config.toml
d_expert = 64
moe_layers = [2, 3, 4, 5, 6, 7]
router_logit_norm = 2.0
norm = "rmsnorm"
norm_eps = 1e-05
tie_word_embeddings = true
beta1 = 0.95
batch_tokens = [32768, 65536, 98304]
Below are experts of layer 5 (counted from 0) of a mixture-of-experts language model. Rows are named router (the router's row for the expert), gate (a neuron's input weights, with its number), up (a neuron's input weights, with its number), down (a neuron's output weights, with its number) and show model dimensions 64-127. Each number is 128 + 24 x the weight over its row's rms, rounded and kept within 0 to 255. Numbers have three digits each.
After each expert's rows: a language model's description of what the expert responds to. This comes from a sample of Wikipedia text that the model never trained on.

# expert 12
router:099124168135147162145110121134122166084127145127102106152104125146149114153090108141123122145129154153134121156110108159107119124076144141155126133192114129115158156138135114086140109118113133
gate5:111145114120129123131140162134180139123081140157157112134113104161119110133128146130136117080125110168134123103125101175132116158143098143132141110121101134111147164162156144124150125133126138
up5:111114150117119136088121138092170119127130108148126108147053142104150094180124128106131074111185122112136115121115117116107125115154126127151050150155104133109105149161121119149139108155154107
down5:108099109144163119152123130136116143152083157154163118121122134113112131123132111127107124127116149109087133134131139105076096109127123112146102130152141154128157124152063138127108121106123128
Description: Numbers and ordinal words. Counting and ordering words and years, often in sports or table contexts, such as one, first, final, next, 2010.

# expert 1
router:097101125192141185117093091144095139093116133143139111162131106119138127090119086121108117151119144157144143136119116162117119110108129128159148134140110139126123123124083150107125098132139146
gate0:121141145159149132150118129109063134128134115114135089131160091143102142132105138130135118096078128126114118147138067127116121114102130140104132139115144135094092142130101130104173145137161118
up0:147106127159153131096143101067101124119108149141079120068104152127138103130192104162114087112140135104157166091158146164123118150151065153098134125112108098160115161113128115099140139093092147
down0:116146115139124098117094114135106172114148106126123190124136138154133137142185129128146118134144127111150174121116134136179162139130103121086115116120152097126093137120124116153139126137142113
Description: Section headings, list dashes. Wikipedia heading markers like ==, === and ==See also== at line starts, plus leading list dashes in taxoboxes and infoboxes.

# expert 20
router:131120130147152162103105093117119127124135133124142143160120142166106131092125105122087124111113150138116134072147136116115111143105147140136143069144079142127154169118114122136092055132131146
gate0:154149117141140142097131128129180117168098112119071132126148145172157139146108153132090110150151130103115129086116099097142147125109136108145133087142149154157107140132130136141128152113144146
up0:121123132136150121153148142128165131125137168124132107110125108115135177146130139147112138129090102118093108135122129105136127135117130144104167145114091115125132122160121147164118147121085128
down0:102155132141107120132110122169166141134121140109146147125129139096149102073160149083130117121086097128130122096175119136136165145147163123152101183169167142127124172161105102150106127124108156
Description: Capital first letter. Single capital letter starting a name or title at line or cell start or after a quote or bracket: H(P), J(ed), "R(un).

# expert 2
router:095155148129159143167105063139133154132136109131112136169139114135152109108082167124121152113131137123118168123098119087099157161135135127176125164103114132112090185126161120137123077135117151
gate0:124143125076121126135154110108128096119128106131137133151134151150098137120101155073126097116125161166106160097117138060128145146160078083115100100131137126094079192111195087176166133073185149
up0:111121131131109134149130125109107126112152126120113134116122138108125174132124145171114056087082096149143123076167168136121075114148124138191166078117130131168158163138139106110106120140089075
down0:166087169102129112175165106145152137118147115069153112156098098075121095126154146115164089153121108096083085163129106162125090097163156110159101118133108126148133154119135136122095123125101127
Description: Word-initial Latinate stems. First pieces of longer common words after the, a or and, such as disc(ography), inter, pre, psych, discontin(ued).

# expert 22
router:100118111143144148132084117149124166087133139095130070154132098122115101115091103145115117097136146152131143125106120125101120106126131151161147107129105101125157146094108133145091099148114123
gate5:129123108125151133126120145122112110123134097116134114143168154095140117162157148152200127144122102132091115120088108140131125121203105129142177101163140126158125113110134118113126144085100165
up5:104124086093139126126124108129067161152177169109131143125187113162098137168114172094162098115083114150077122077118146109132137109148132089129104149217124169107138117178084148116118091126152144
down5:103103154106117177132174106087114130084089081109131101134111141101141120157155154122133115127146113121102101121153101141106114146117125125104162113129124175167153142138173129149108162125122108
Description: Closing parentheses in tables. Closing brackets and quotes ending parentheticals, especially in tables and tennis tiebreak scores, like (7–3), (MHz), "Shake It Off";.

# expert 0
router:138170133115103161122124088130139164120144102140122106136136156131133101115138132183125105181107184115082117114106135126144165138133144091098124077123107191112115123115083132112132103160110157
gate0:133107151135106129146108159090089130144105120147123108138119167127134132126138131118145113132147134119106134121171133084127169150117107131125117111153093136108124145158105111124122133121119134
up0:129135146126120129120153099097187120135108142101112081142129136113106130129103099187119120156116177117125153142110146139141106138187125172082136108111132115141113198124154131159093141121121136
down0:148129111095127123097095115146118105126130071141143124114143128117123119137097116123105141136161143136088094111083107112124117106143093126128165122142131121078116129121137139115138135133118148
Description: Consonant-cluster word starts. Opening pieces of split words, mostly consonant clusters or single letters after the or of, such as Gl(encree), Fl(atts), bl(oc).

# expert 53
router:118122138150091156137105121150116151086113108152134133171120089157131152106125094142128123135148114158115142084107137123117117146116128102171111129138128145115161139092096142106093053160110126
gate0:144128126123090123130167155116084104162130136137120150119124160131157105190142115147151127109133084134107100128115124125111142168104166112145113121124090130131124105137126166071123125143191138
up0:127107140143135120121139129130082114150212166140129108165165098168134123111122147148118135114141191134147136141111118071142133128111102135119110125133085122115152082131095124116155146125154120
down0:166122110143110135073156128154107168133152125144107137122130083113129125150154124124118127180107173101085125109089125103143140157109159130142156096125137127150120136127077169100110160116140102
Description: Non-Latin script bytes. Bytes of non-Latin scripts such as Japanese, Thai, Hebrew, Greek, Cyrillic, accented letters like á, and blank table cells.

# expert 40
router:106111101169144157162133126148126161134134164137163127140167135137108161110127124082121130123105137115145127089127150117097122134151161106113122101104114127134128152123154140145142079120176130
gate0:178071085121123130122160171115126171130143126117138124118102120164089089113140161119126109151106095156144109138103065164113088139120180114115101136121114150108158133143162100130150149124126099
up0:124126110075134124118140116096165099129084116157131153104105117175130099140111135124115130145173132130124141168159129143143110152115110177137089127150129099132144143119117151105106115158161090
down0:123108125136126125107096089092096107133126119142143148096144114175146139153117123164142144079134129129056115156147101132145113067148068163122102166118149126140117118120178079140119123142148162
Description: Name-initial capitals. Single capital letters or first pieces starting proper names, often surnames in sports tables, such as V-eenstra, F-ukuoka, Flor-ian.

# expert 56
router:121139109131102109113124122138143128133129102160139145139135154107126150154138148124138132124088146104146140137135104104136158113095131099109147092103138167137107089147115137143168228103109093
gate5:113103100113133118148135189082124128151079139089114170139112125118139183086085134109147108115158121093135100116162125110152135140125130122132172140123166158109136158155124114165167152122139098
up5:097157136172155131110123151165156109150111119139148103096084130152141131133100118192108141116147079122138148123116160143089065160146144128066134110133098123135144124118094104139119144104151142
down5:103149104111124107130091145079101111120127119172111126143131140201115107151161142129129124141180143126118193065138179145148151123117133153114140122086147097153114112131108116156111098129095154
Description: Second letters of foreign names. Consonant pieces right after an initial capital in unusual names, such as S-op-ot, N-v-idia, Sè-v-res, Gw-ynedd.

# expert 57
router:118137134150175178136077142145137116088127115116156080185106067146123119127115130113113096153163170121136164147087135117134142106102144114126132084137144125100145162148124133114108111132121176
gate0:167105070139152129131136148152142107110156133148154135146128078153136103149152134111143108151093117151139132160139117124110191135161148116105094092104150122116132137146096156114126135138128150
up0:133121192129124121143124143119135143123102126120149088145147135097131141142128089106142126168096134113132153177097122134090073122109170152106107133162118114104125143100102089132137157065101156
down0:136180175130110141126120095116108123104126140115146150175179062132110117093115163132132126115161180144123131133143124096136142108142129128104176111179153105124164117135155121139147092143140153
Description: Subject pronouns. Subject pronouns he, she, it, they starting a sentence before was or had, plus the final piece of a name used as subject.